config = dict(
    d_expert=64,
    d_shared_expert=256,
    moe_layers=[0, 1, 2, 3, 4, 5, 6, 7, 8, 9],
    router_score='softmax',
    normalize_top_k=False,
    vocab_size=11602,
    beta1=0.95,
    beta2=0.99,
)
Below are experts of layer 4 (counted from 0) of a mixture-of-experts language model. Rows are named router (the router's row for the expert), down (a neuron's output weights, with its number) and show model dimensions 192-239. Each number is 500 + 25 x the weight over its row's rms, rounded and kept within 0 to 999. Numbers have three digits each.
Before each expert's rows: a language model's description of what the expert responds to. This comes from a sample of Wikipedia text that the model never trained on.

# expert 34
Description: "the", "a", "its" after of/in/from, plus "of" after nouns, as in "species of frog in the family", "district of the".
router:513487510481510438501473511493517451482467485460497510469550503473465545492489478483541521467547482529494521491491523505504479540467500473554495
down0:513575507476508533501497500544511518492468477498474546531500532511534497502524502481528428473512481515496487464464465497505512546554549461490516
down1:515489465513486485501517512496506484490518502535498479506522528510478501493496505474533518544512487475503516486481493530507505503506498516538470
down2:527496476498443547477481531473506546474525470486496475516517559492505515497487508519522540531510508492532513504522480523520479545483492509504452
down3:503491487528507464505473514500507532511471486528498533520492503503495476504533480478492520494506469486507472474491540527512496458520536578465515
down4:512508465523522477475525504488502489464501510522497502489465516502551510485474477500485466482491494520520506486500507519532490505509512495504499
down5:488491527535465501506503487515501517507504441508511470479498500514469497471507527469497488508500548525498516525508534505485494508474522475535496
down6:539457510529492500512508492482512476496542483484476508506513531509509480512443504459502521545498478533507487500490465518480440478468516464519467
down7:464495505509513519481496510494497478533488491531482517483480495516498535535520539470495453527469526484537532510526496548516458520488501509498510
down8:463502515496512469469567522550509453488502505454514481523480489484491503510500529541464545510570475511490522503484495506532508510503482539507527
down9:514499479487516536547498491535490509514492498490465489520536489457485505529471469475515511510492491463510516487488483480502477489516512472547550
down10:514450498553469530490517490516459494488504515528474504489502487465543495489492496464455499482512533463551514517505476513498532514520457514513489
down11:518548518553487474490470486498465490516467495542502498492525465498543531528500510520537519493514464532535468521491447530507503488519497480505500
down12:483473469508534462509501485511482510525464523506508502541493490495498479539482510472488561471487487500508502503478464471560487480478466471481529
down13:536542508490493550508476531548527526528519454502479470500505521501496528481485502534513489499493517511493494505530518520507504513470500530493475
down14:500514493504501495504472504488495525511518497493526500508494534580511525514466522473525496527547475496527518465511501489506516546522513458458458
down15:495507499543468493527482566464466510443502512495498472544508501516444551487489477506451522502522510517473499459522502514526507512513516495532469
down16:484518462538511518523508512484526545519460488498511469531482485503446491460512529530504491487511492530504492476457498512491494532498514494526509
down17:493473501492505498506540493501518553492485506465518459521510503511483477496498509503529512447524539488499482484517518508503504489512519506498487
down18:505476453502529490507471508514478487486488487484475524429486498490511483535462487509475549512490512498453500461505497526489502467466519491533498
down19:544507538499464531503486511469507505484515493520512465542528486506488476485506511493515534468532531516454476516554487493483519495488496513527480
down20:517539482512451505497486481471467524494508486492533496490484493509516550493453526490504489527528526538498519505497506523491522529459488508507501
down21:519518534488483501539520516496516489527537491496520455480522515469529512539511512441507481490523476529490517494544523518523498515479486524483510
down22:504489518533497481552497496540521464532476479485479539493522475466524551479478484488477491455476493516486509509481510486534525478499457449501519
down23:475464482501526477486506550478459527460513530483481499510496495491508520485484504485507483523456506507521482520484525513508490520486481531491511
down24:463487507520480541500495443534517532501521507464466535454513467490502471508484520534522502486513512493466518474490511501498480505484477521469523
down25:511486484462495474509509500539509486491513512519526530500473514453488517516503512475507491510466527499499514504466477503496494515498489473467479
down26:475543516516455536494507507550485510489452500528482477472508514520502517499499501526541510505500454487478458468475481473498532534478486552514469
down27:471493506494483516510499510470510494453463488508531492520465555519492466475476516507484538483506515519474467558488498533491535490499504516510522
down28:506497538487517538532507503508496469501497526479511466455512482477476504504482501501516481499488523494474503514463483497483496495455520500541469
down29:535504477503507507485495519485524491494488541539499537521505539496532488460494499477457551515508545479568493499501494476527498469479501479497511
down30:500470492502483486488468547529520503504510490574513507517548515451535545518500483490473510530499511466513492506532470498515473472481503467501497
down31:506493479497470523513491481545507473493533512489501477516537525468482484495486477500432533486506496486499515492460527496513534512474540501485479
down32:538498477488524508505516450511491515541523450519482482506465546500531484504545520517513539497529487487554510481457500516542487502492519532456487
down33:515468476553489451548487535528492500486455486474482518533477483478526501515445481496503529518523542498489456511516483530483492468490524507473505
down34:511538523512521538496518516483470432514516499520520460519492498512485534495472506528487479495483478509475487516515531515463542520494524514526514
down35:498488477454473502525445463491513466508487546500482566452493470453480520480566472498559478524523563520520512491495484460484469506517516478487504
down36:530502498504515521509481470503486485516502485478522513491532501496522495488491516444512492507501521532475477479481497495522442516539505485489491
down37:453478531490486495516524538472508462502480536483488511503485499528473504492550492541520528489512505496468469477509505468474490520496457480491549
down38:478477499470479513501519501507524508513483494502485470448481502528493487487487459508478468518487519493516495504483529481520495511532529501481464
down39:481520465517477541449499482464473478520526476491492483533482485515506507551461455534476455507517473536509480539492513475485512483507493483507475
down40:446466535528504503479513509476537442517540501495512506505437514487527523527500514505511507532474510501511503516478493476489491552496558464520471
down41:504474488458484526487495468501496476497509481472502542475546467514497538456492514511483522462484569488514494503496492471461461537503519507471497
down42:511488530512481516506504486477481511536467475499495443502476500500517484468485529485484505529504440519448525488528531469509518493496465541501467
down43:470481529553561518519557502516516496494515539474508520494536516579572520495493531480519480509457498510476510504490503485482521518524472542529468
down44:538482481506460499477505523465501456528489496514486444477550497503487445512527497464553493446496520526510540518500512501540524502470468533482486
down45:496485470458508481528509524517498503494497481496503498504498507510471500485495479482491521495520498507506524431502533484474464508489476477514528
down46:494484491487456455507499474451506471506461504505492514484478504482491518547483493527520478489490490472482521519480541485527472472501507458462515
down47:455514529510465526509470519528497504477490498483503499484469547509542476467487491468506505482471494500509482478488485509507475503536494494457456
down48:473503504505491524504484518474522513464512499466473476484493532525513495477514534512543524498491485504486447531501497499499533509522458511513483
down49:513502509503525493500494521522505534483453525498469490516488488510469464487482498512469510525532511475524516538486506517479497437489481544489522
down50:513457516530452474507486477487475523494510488491510496487520528537464518519523491547477493466491504477498490496516497472498537503513499479515516
down51:498521520528492496514523513521493501508505489487516494503473531506486517486463490533523509518510505475504497485502527446504521520475509492513445
down52:526498533479502467487510489513469523508509484508500506514481501488527501492505502523473479522521492540513535518481531482484502549494511504500470
down53:506520532490494476520495513459484479501492536524498505474497498483523504552454477535457509473488465503524489515488482523500549527532524487495493
down54:497474503484500526451482509495495481516531468453501515479559465508526501500551491508497497514549483493481541512478479504455502513491520501471506
down55:513526514492500495500464493524516483491541464468561462476512486505497483516519507503542470506504481534488522536463464535505542493494499528501491
down56:452507488482532477511524540511474493474498526537544510534458500504496452499408516527477514540469487488521458490494545504507475519521543536508517
down57:495493488545494497464482545486546486526548494508529503535505486520472546497529481510510488460485520467507470532484493495538470508538515504553534
down58:490490490473490517501482501517517447539528496484507488476544508509497502505468501491513522498526503501486520511482536532465511469496493518490465
down59:497521503532488503477513481502489453534515544487507508533523488495538535514483494484502509482512524478506513475485483556518490484455503490444499
down60:508503491546480511491508546525545481483504496547500508461546568510493516508487486515505479490498560458541518515506499512530539471518463481502477
down61:485438489482505467495486475506530524468504490501498480495488518450472497502447454494409521577444495498527537517506510475498485510484472484516466
down62:544506508493464495491489500476467474494449469501530500509526517464457549545501494483542498482476471527540500503535520518475499511492515493526479
down63:479479486508522502511497495456530534512521495476480549509430488487493471521528503508451483475486500499508517487529529500504487493498500494487479

# expert 23
Description: Line breaks after article titles in = Title = form or infobox fields, plus section headings and field labels like Genre:, Occupation:, Language:.
router:496506504494468496485501515513519504487480477513481526512490483499504518487514536554512485503485446514475552496514497495497538521487485475482484
down0:551536499531486505471492492485474547502499489471474437543527499485467503495496452530506496485485500482481511517488468510488506490482506523503558
down1:494476539489522521497484532522475540459478529495494480498527557513490489463492496506475517516494510496547492496503495492503497521493472482492492
down2:506468495504541482477486533505474520492488537499465474532507465517552461461509522562451495497512494522511463505505500490542535506538541482524486
down3:509486517505535496441462527499530459447514506505481478522502495445562519483510476516494471498459490507526455480546492497517510541493488510465465
down4:460497540468515511524497541479487487517512510506502516525497524507490494525510460446524499465454448511481504482462506486480528496522507457524494
down5:502482483524483484481523472456494509507518504494489517486455485495480485520514511537533462506486505487505495465498505511507509474520488498494488
down6:492480504500541492464473463551521478484460536520524515449524525517526488466524514513510535497492458466517473475516494530522508516481499525490519
down7:487485501514517524497525527519527491486478508546505485461487441541491520519525504509503532519478434500528545476468460495514513506495487509485496
down8:492488462484512492482475529503505516524507470453558495511501481493462526505530508500463442490544506468484443493502471478530499449486501519492552
down9:469511523545502491468548545539519500455491495471470532531502498505503485531486524537503518500502546474495535505491492513540478494484525540513526
down10:470529451511523494513506516537494486511523487468516527490524532448474477524519491495523474493498511527524454475471502465522497461504491541499510
down11:512553527462553503490515523480464488506493530454473511491485514432498499502460522514452466506527523523502453486470515498510470509508504468482507
down12:463485513515539513505480533511504542444498461483486463482474539504503497476485534520471504477485533508501535521505457493497485480509514485518507
down13:505537505524479478495475490459519575497482463457524478506476495537470497477540479542489481498528522448505486470524490537536517530534500552501517
down14:478528545489496487500523456512463487487498548475466497470495530514501462476495469507501466538521483524490502509495444517468469540504514461514492
down15:501502527522494456479524493516502502467514502507532546489520504515515482492504551503470517488488525481485482502496468488567507493467502516520522
down16:529516474516530491490482479543478491472516459452546519509516501513516464520499526500496460490474554498510444471554485491520521503495483460514505
down17:527490503510512508498502481526499515477471499506497546491507499546546499519490546463515510495566484548494510494539535490469501524476475504500502
down18:522495503464501495564489475484471497518497527490546476509501473526482527488496559465506492518494509517472503491489522464515527500462546535521506
down19:520505454466499537486484467490497506481474470482507509500522469454508502526498493467499467493534540512485484490489531476544510499492513474476484
down20:542475520513519514459492551470477471506455485526484486472516513498503481459498513462479525521487505484524508499516489490542519487537461489512454
down21:466518505470502513430496485517480518457494524505513490555497501529549468503477506437523523520511532492518476495493498500498498502509485526473534
down22:497500539506514463476503494505479523468516502508505482519508466527497510474493451497486561460523509480475477517494484524506522487456479492538516
down23:498532507521505473508466509502455471523510480490503528495489473492546500499444502494504480461538499462517514478534522518529528541464503473480505
down24:438494462493517472481502522485482452442503510501472506497503491499469511494425513495473511527491457493535466501486563445529474490481481501446489
down25:455511498478512504506518501513533507491506512535482490486482505528531506490479521486518509524507474491513531493509509492492470519497548516511498
down26:503550497532495508495469488472469493456504505490509487453486517485492514476508484484503508535516505495483485472492520503528454451498533482519461
down27:498518483530506469496516470522490493481494517503535492483527515492450461473517476549460449422523512508455544521505518483495528504454507518479541
down28:507470487506482510456472515544552478482508484488486508489496522479462528503522509531505529547505451526472512528465499510494520505504482565463484
down29:464488460545499491509488494504516530509459559530505538456510496500479503525458465509502448526493518518497478468517543512510489531495509518531496
down30:499481487517552500553521486523522487489497529493500462501511489474504480536488489510498481482513499505548530494518508496514493508476510524521490
down31:509471519517543510480503529510544481495464496489507532486537503470524487547508507501539535504494514525499516519506535495503481498503514491489497
down32:493492514503508479495517472516528483512548495476500546490474519509497460553486479519535482516469526521485521496463494507484475502485452485494491
down33:465553487484484537490501503482497521486487509533531495480519505478547501504529480463498501486464446488551517513537494533519475465497513547517503
down34:502469488512536501501504508506453508493531466469496493489470507538549468475512507479522516480483455557505550545518512495457499529565518541518540
down35:502520474476468540445469464493579519487536497504480492494513534481509503496486491494517524481486485448517546458497499515457549498533472534480504
down36:579525535489530495485478514501491490442531492486489499517493531476491548515501473467509428479465523479557472465459449456530492519513465516485512
down37:462429489513495462441508446503491499538530514514520465543495446521502504507476516507499468488496520495505470491470494486450508470513486487492510
down38:467556515492536512485499456510505516482529481493516495532514553536493478499508503523529489475493511547500515509553488552480463541527478517520490
down39:480542454471484509508531492552476488526520500514507506536480513467498474520489546551500483525505484513481518537553525511538497511509516442554487
down40:527548529491481488495496488469504533528501531491468480511536513479494503461507550520536503474496467506453529483545506478529501513506485520481533
down41:504527522511533504506500485478516508517545504482489476468552569507500497511557498486513537514490520453530521451474547496512462515480478492457548
down42:512487509464512488481539506512537525505519491519516498505452504480542491493495497484446509550470542464504517504589497489501474474506492440475489
down43:519469465464533494495475500451529512538462507480473487502515470495514448516468506487522480547487504530472492490549528518473519528458497572521469
down44:474487496517526523480520508505509456466498469463495500503500516532506532511475472449482519506445491456501521548524480456502484504482519530478536
down45:497559479507480493522501519485522476517471502488501466542497464511527525544511496485502537480497488475492522526516476525502485500509519474508498
down46:485521498443482524526534514501535476488522509478515488534532532525513520503498543484521541527478511456496492498502533483523504488511481479507481
down47:496544507529545498462555521519497524508548536492544441497550507534505504539518532500502510532510506484513491498494526473492506497491491528501530
down48:497498479491525526492518531503538482493519517448497497507557469485500493470527472508487488512499486502511476504518531494440515553523499545507481
down49:491483538467536529533524460536510468512545526510535427469536452535501471437513512491553547476473495504504491493490494496524514508494523534530515
down50:502497498505462527526479499509487495527523472536491528544492536543497548518463502462512513471516478498517508499456518494534541477483510518481497
down51:470503504486518525529503482506480535456513528476527507544471487540503494514529491493502493536474533503505524494519505537533543543497506494530488
down52:461478479468500501455543534495510515481511491493487488544479503525504478478494494511470486444535464520511470509470501480511490515525494478454523
down53:471543541511488477470481480484511518483551508502469507437517529519509514489516484447540521499484510490489509491492480483479494491501485533454446
down54:498482511499446521529460492541500424513465534488509487508456508506487540524486470510524468487530471506490543517468466477501512524520489489532491
down55:516547509489507489504436501503537483484519498518525501521504445497488508554522520480520482481482482504529497461522465528542486498511481488505539
down56:496465511526550490514460493492481509543513498493506518480462453495470476521464474478494526469518476502470471501495492518518552494471497516493518
down57:490490508488476523490539485488502511507530460480496524538453445517453458470486486489483488500510479494468566510506535466531513532502492496488493
down58:483510486526541493490532440510508497499462518491497480540516484523495489491518496512438440534503506484460495492507480494512488511526529486489478
down59:514544504502458485511524449504495473492496532532478524538513534471530571499510469494477497495529450515533548532504491517477482499474490441495503
down60:508468489516498458488511485484565481482506496474487501513490492517500509506525547507503514464537451509473492517479494495519509489529428505474481
down61:525471473483461480497497488514490490510487482547492476518501475483488469539503518527454488518523501506492496489535479533506502484456520476562514
down62:506485487494506536513486490517510472480469528488526519458499497498506487507479537493507484516531510495489488509501505496510492504505512466529503
down63:488450503496495558532473475494481516502523516482510524465490507498469533515520527525536499501481504489520519506522523521502489475523486495487479

# expert 13
Description: Line breaks, row-opening pipes, list dashes and infobox field labels in tables and infoboxes, such as Born:, Family:, Order:, |---|---|.
router:478526505494494512547510532447490447505481509530507442530523480490488518519511488494523500508452505469542532519463503519536534475466454541502512
down0:560454488518490494499475508503462466483491513490453510498479469512537471470460505491495525520512554487537472481529487493512487533526494482499497
down1:498483499474469479465531494525496516514512539516493516506517514483529501470513491532509506493488501435515466477530437508474511486503467502489467
down2:541452519515495518486481513504504511528449502503480492501525511495537482497501490472519494540453530538487507449463479496491558470512511535501555
down3:500501521501509507467443515515533458472526530509452525537511496437481466550503449552464495483498493469524539502540499501536505499464480497485517
down4:523499498509460534471468457554498482470534494490477468515492466499500486448473515500460573494508506543457453474475539521499499485533485489500476
down5:479505517530467533479489477508497509483514563515477508476499509477486478495476521544515544455498494476494472525549543468473501521504568485484487
down6:487518501512478517520519505514500485481487479474487493509477487509486521488543501530512464516509492515493482498527458509518490454497503483492484
down7:484467497483506455517472508484503537495523525471504509524480519504556507521517500518493485487490478457476544486533500502500472512487528489459482
down8:536500486486544535537526482536461513469502544470482507484532434501494493541466500472480531521555481558515544485449462513482535498530531557504491
down9:526470493486463459510466530511481512520520543497475526512458452479558496535517495497485506468456502531525520557489511544519496487487484519513457
down10:505476519492518532524544478438493539458499554441509509516487509511487503485486528531491517491526502542448497496466521482473508511495510543505491
down11:498479453505499501483507559506495483517487517525513486520517541517507531519509494469534496498483513484508492476485450478486505481537509536509455
down12:521457502499505507477486503499505520508465426489525520465468470510473508509519509497483560460488501487492540486488503504536437493521560525518452
down13:488529517504512493507485491504526484502496507502508479485512544477550519538516537546501504484548549462498472476492455501477498468498532495532498
down14:491511491494507505553518509479506500499525467480510521504513456514432496502455503513478506531486526543480527500528470526488500540509521483479444
down15:517485493498559487513498492474509502560529499513487468526533481506477518532474470511464515516555490524495518490469502468500503506540547577505486
down16:538468487501501495464517534498504497521480453518498517516455515519539457510491514507529519551504464528487482519457483493506490480544472490521507
down17:515493522488518461492496513517519469507495503488501549495532511513566510512545531516483438513504518530523497513509473544503511466498461496514478
down18:525531444484483503465495534497482545513519538496505445521506510506469515478509463521516475482503464529460500446464499502488509495497511475492511
down19:533509485490509506517470512517503500495516477521493491601499490501467510475526483523514506500462474511502501531482521478532485469525493506486482
down20:537479507507460513487540480468491512503510490506478457579510499521570469509462509494501503503489489525496491549490526544470514482479500494539541
down21:518512495528492427478515510522507481480448473493511489509455444521503459455471508438490523512441507520543498558544525443503489490471530472504490
down22:497515503464481479494464485452443477509472525461502496497474489493515509517512487507484507517535513527483514473443474508485472512487488475494529
down23:496505468529497483533452533513544471501521478562489495486509499469465458469511483482489492511464459487505494494544494472555545532513466439489465
down24:537524499479494530503471510491537490511487454493487460494467507515465552506519514497505515486470492528545514494542483512534533498514510515495468
down25:487502498502515510477495470513515448475494506521510488430504524534522492491501487479491497501512467516473496533537506498458483542534504485507484
down26:508505494497502527476512485507491504420526522526513470535529478453555498538518465472493505507535507511466488500519472467515490482521484523476494
down27:526490473505528492496523488498480487519497475497501495530498508499511525506482454511493509503511550477491477503517483470500505480444511484514475
down28:504483469472512475495481468506488545525521490467522487494498487499474502489518506490517483483505462534554480479470515474482491479515552538493506
down29:521496504473507453498471530484539486508442508501526528482487506492480527474551467531484454481468517526471522519565470535455504497464521468502513
down30:442516472523497480506502521445489462513522510527439477494530493466501537502467498491499445491468518509496492503501541532535548475491481472498497
down31:483499455484487466504500473544468491471521512526483442512484499515481526577508516497481512495519508519558501458481503500499519540500518471510534
down32:482509492514515514496516512492532500474524489497501492556479507473464494461517498502488474440510545498509439495489489536504543529483524485503468
down33:497522495436477470493452538525512517509515515483493549506476502527454506518442491485498471491449514517494456533501521502511520467502450501476507
down34:481538531478511546502518505455501485503479511514474509509511513510488515494501563485521481524487506517512486512493480463510512488532515480532493
down35:493467504523506481509498487462430476494481493472448517495507464511519542495486512496520463491525523550508502525491476503504525505494505515469502
down36:478487473495484494477525478499536488562469540487498534456509532468478556549519516502502489488462502465485474508554505478478446481474550472460494
down37:487465461450510533479530469530460554489490481495528479516500508549530477510511495489494504513501487480481465465477477496469513469543501500459524
down38:522508503511526505491516478543433533502493485532496483545477522496506497510506521552521527506472501529459472489455546468481524457465503535515522
down39:537492522497515440504558481517563472554473484519530540495499458484486525530485503498511489526486518505548497492502472493506541490465518502486560
down40:497498530515500527506530478495480499522511481552444516509507492548493521484482505548477491520516486451488484456501526481503493521505535473484489
down41:514501546486507498495445493546505505488490496521477498517474493479515511471503460536463521504489460484471540537530483522491497495543539515545443
down42:506521516479485534553497467539518459467489480528518499457506478496490516525509537476462508512533498528480511493493515484513488534493522498449504
down43:499463481507501530451475478474529524498498483479508497535486491509497502473516533573464554510537459505510495490519511515471465499487495511497490
down44:491490485489507518477497526491505511476548520461511499483512518485481491500540502489491499473505472493494490530523484487521456485514479499517453
down45:528523491513486546497494528523537462471517455439464520470503527507485465510480510482430514513490511534496527479497508483506512502496488479491518
down46:479528503528486488499447523515463525496535520519447505468463478517472514453495494451470514464480494479478505486471488482479489491477481490476476
down47:521476477500518514524491483460513497549509507468486488493505485489487527525474490498482517500480510535505492550483520574472467480487517484481498
down48:525535501514503505538538496534514547506487468525545475480485501530498497562529525553457544483502437493495546516454485530517511466525458553541470
down49:521542515499547491507522454490508482513514500502466486522481467521511453506488493465516523479495486473514477528470514514500556523522531504467530
down50:507479507501461473508475469479479484535526495482510422500510518526539521472511516484501492504508542517520496501496519481563564517508500525475521
down51:517455455539482451491482508472516521480516457475481465455483491518499481523501464517504555513478529540525505509453543492500465493532508534508539
down52:476462539510479539505477485499502518489548472472495510522470539506502487504499472488499485503486514459519490464532503498477485434474527507452515
down53:532491526487466506507574495485530527509531556548508521487547503456493550528513463572535506462486499482501493523468549512487525491544446472494497
down54:509514487479482490472492520554518507465519500503491517500498450493487513526509496516509447540570539486468500512452442476493501525543479502481534
down55:515486464514467530466538511475502486509479491522475471485508479490512491501482525535482531477493540507508517495542502482554530458475455477486478
down56:488469493511510492495500484495517561493538531515490535537505517498428507504519472460527486488424477501539482514486506471474476506531536522503501
down57:501494513501472516504514459503483505537476559484488498504544461504514508515495492531511520504524527515534532486457476544486472440474498489501478
down58:512513530473517496462497474479472503517466506491456540510466486492490563569521491502498504549477535514450494527464454532494548434527475463525484
down59:454519468482509503456549458476450476514488473477538464505495504516535520472506520501500497450494474500492494464469533522503498523480498502486504
down60:480471526538523508457518506549475469494486475504456472512496513519493472488532487496489470547470518491520487484521495486488486476547493495514467
down61:518481473514488440491501495523476475524508512477512473469515511473492500472448487534523506490510517441479489498478500535510487504506475493514495
down62:532540538552529480512504464505489444493529494514496491528469459535553491507515497489515527508515488506502505497494527495511504486495503527531497
down63:498481501471509466498500504543507463511520470514453541537516482513484530484439537503460478521470462500466522492448481524530510479463435497524487

# expert 11
Description: Line breaks and row-starting pipes in tables and semicolon-separated lists of results, awards, schools or team lineups, plus some name fragments.
router:509518493489545508493549506498470445496465506521514474483515480493527495517492472460547481485470528486500514504486497509496542462527539503503477
down0:479509537532510509512516482489478472495533478521460476501515507495478489507506514493460518519436514520531505483489532449497526500476503471499535
down1:512506486472468531519436473532487530512521486522514507505488463498479521505540480497532487506556483527492533495527517495532535476467532520521478
down2:469520497509523517491494472524504478522468463474484524512502527505545542495457482429478462526482503509491497539521487490539518503504473539473508
down3:482511493486500503480477476486489500509522514520493498491534480447468538463530509520540482516481512501511527451528477484451460489524503475471514
down4:456563539473512493499520469501530503509517518499552475490504502489494538474509524458533499527510543524513486474490554477501515549512483482530517
down5:523482509493464539508506484525474501475492488490523543549502517523515481494517512499481486506516520452541464520519519466519525533506501481528491
down6:506517505510479549543509498565498474514502484543495522504537528514501489512483487522522488465493499526467486494478486510451489498507478511549488
down7:451483479475501533466523490460486468476502526497494491477515471500467504498487523468467531475545512553513517481479526510516501519478496503487471
down8:520540531478462562464488512476475493512507494507533513500462494520501481492522473478486492513522495550544484457514517504498500489505491477514466
down9:510470501505456492513525562487542500489472531519496533535507545494490505517528479496514479507503519530535465487516457467506515497514518427475476
down10:499488500493469504516473487542518487505467522478460523512484550477522505461474503486454502491459461478503480478479500517426511502465466517478500
down11:535526510509473485493560491475507490514477528525545507457531545463511530433536521519505458470507514489514510505536490479489512475506507452546488
down12:478512495493488536500516493481496504511559479516502468481484485464526473508474498518537547480512467487472473508496497485526504513466452460439516
down13:526485521458472512482501482528527500501486542521493477513533487469499560528497461522478469516498510495461498511419505505499475482519497465497515
down14:496499550507504486493486521479537462500488531495525467449475529535516505485500532547462504484482504511496534479489534503462457547456528479498539
down15:483515495525465506511534476495469506492469531434493501524521504471476491466535483536487540514542518531497503463522499521522485488491418519476527
down16:485511515483525502511488460508532537539534509515509467479471561471532456471501538506502503522492517518501454517500488496509482505549508511474453
down17:489451509505521491528463468516539472465558551537476507511514508545499514471564443503486509524508540505493485499489485474499503487495522542484496
down18:485492495524518550498483540547456503456502514445476467501497531467499488451494483459514485466492513512515500490494527502518517484482525512505483
down19:489504504530499503522522503444485491454503537483491511471480517442471505482527475444467479536496515498471509499517486492509462483515481512511523
down20:446517530504509480468532473506500501492490480512478548501479504514507501533535506512498457505511556525470491500508523445517468493505535497505491
down21:476481513496510553485489444497455445543499515485508495497497478491471478516430533474477480552540504543481499505477501507530490545473510511512520
down22:527491467472518509494516461556488499506492438511488532530534493504515486489491523500474471529560509450488535546449499502504493511507538489489480
down23:489507491524528459484511501547531510486496482512518526485516541434434463546467514498489507487490560407480492484506507471523504477542500519472489
down24:483522515497527460468476493534437503494514475504487470488479532510510491507515512520474496523530513460471487518529511505529515493539496527474485
down25:499532508502503520476423475477508511522496500495491459426509557515518474498513442467532534482484509496499510527527541522533549456473516492523488
down26:477523508536510493511511504493507500466453556451526503477511517489489464521504446506536541507458459519518498437537513532518502498495491484520482
down27:538503459526525489477545461438502515493509486459532466514515477516496497506513518467508489495494467513484477490480494477449516518499476519501518
down28:483490506481501510485523457482524488515481495492457491509493523514464499475545522494482487529528498490497511484502526550462502486485512490477482
down29:491463488482474455503518521452487499490447567490501508493491527503525495472543491501497509520485467487518509486494498439489528533502543500494507
down30:493479520517423479531465530511510497503495462469501511520497473485448529489518516543522483503490510489476468477524514490453498507469497488503490
down31:497456515468486511504495495504505492472555502484487503562462518548519480480498484466482516547514488527486478469498530487466499494545519510489489
down32:484481473511508459498447479505509481506524464452477532506523479537490510508491534502502508521474486501509486522479512476513509491479518450464542
down33:499506476520465470511559504517520498538524532530471474571503466480465526480467522507530513519486520516503483504538503503514502480496530512535498
down34:474550528540476468468512498524480520498501526540512488549470505544503501509512528463419517465529504517469499514506486451508487482512515517494490
down35:519448503499512494465514525494477530533503511491475523492540476516492458491461522461516476495523541518490521475480531486492520461522499495504464
down36:521486491551510458526484524557469520558540490536572500514463479477490492519475493461492495514498462519466498509490473494516543510469483516486502
down37:510492498517507490548477542504494549486538469519473498478487504518511488484465496485499483477460511487482498506443482490501518536506521473503480
down38:517513476479507483506450489533497519522502532505483516525492482496476505505490512519504502510447492502489502472533529519464503500550544535474534
down39:537517537518524498527436504498529500537522487525531485477510532501494505505494508549480484506484462512517533494527454503505501514493502521516525
down40:501533497509522485484482491498530501503470524468533528460506434488495503482448448491491516493458483516462551486495541526475497515518509500488519
down41:500499497500483481496498482543475526523513484476508493519548486500524547513533457477495516458476527481458484451507519541500477522470465489466475
down42:492510467471473480489517507501491497507510505503472486509490526506476564487545466519504460481515486469492514540514532497478531454516537455495509
down43:574447538539526482453493493479512521499471517495496471555459517506517532537496489501484492496502506481466451506481490511483477492472527536469468
down44:483557478513506474539500496457463528520496527494517500485510538464488475471486520527504480500493482472474493499508521487511516466486493459528482
down45:508492499456478547480524472490471487497499453474499457479548544521479491522457516530525521481491484495485482525517498525451479491522479523550514
down46:442496467483467492487529511517512445534475501530493513548516541490499512547499505516482461501498506490535518497476503506498465504536453478498500
down47:527526498524502513515507491537508478485538540530479525499475518516499496512465496508512520473520501481495470490461494533506470518468527539461546
down48:488491535477494492545486482488508485498476515503507450494444548459522481535490519493478542456516470463517465525467514508461504503443530491499491
down49:452490520526487511499532492503500504511499471490489482530461479506452491492511534498520504466526475506476532479495521518446507467480533514475489
down50:511467482481532509519541461515506486473524511533477502501489519489469475480528546467508505474513520473476497555518499450495454490483471464535532
down51:555518505492513495509467498495491543526518532497545482541496492495526488465504501497461518485504486485516476481484518497532517529525525532465496
down52:504491500484495456486503501475468493568496488484482501504500490495478489510533524489512494461502480490532467530493517499495521509510476469494473
down53:499495496505483518507544557476498502508468529519508508484454513538505531491496488495515512466512467504492512502526481463520543518544479500517485
down54:480459482501485519510485509461510501531480456527533584469457535555511507490525535458496495496490503513490482470522518520490518532497527504458502
down55:487533487457494495471474534509498435552507486525497515476482486460531532496543500476521516511464424500530493528518523518523514544507512502488504
down56:472475479457487504508477533491511515478519465532470502544497529486512477518492517492491508522510492459519522512462491483533509470503485530512462
down57:519555487510524471485479511482508493515483456492495520546529500547507514474516512511535523514537494500458499531484472508492520506483524554558518
down58:501505514449554518515509485490511483491493504545530535485494522498472535510473510510475523516519543445483504524510477473467484528513547513503493
down59:476501507470501508486477557442509545506480478519507487496511499528527526480488504463486493532473460517555460460465501461510454493482543481510474
down60:490520513493487492503485480472517481517525532514462459481485501544445488518498525456500501502531513521537471519504507463486520507458488538519494
down61:484516527508483497502484530545502553521526528540507488538494498501497489491467576492500481520424512504490483498492510479500509534494493522493471
down62:451520522468500528464505482489539466462510487535469451497525494468539435509544497487504500494522529543516478487456522517490471506494508516505489
down63:491491541446507508477482474512526504445517519468430455444529463499515475466491526503520537490477484532506517519502441506526470471505541487493490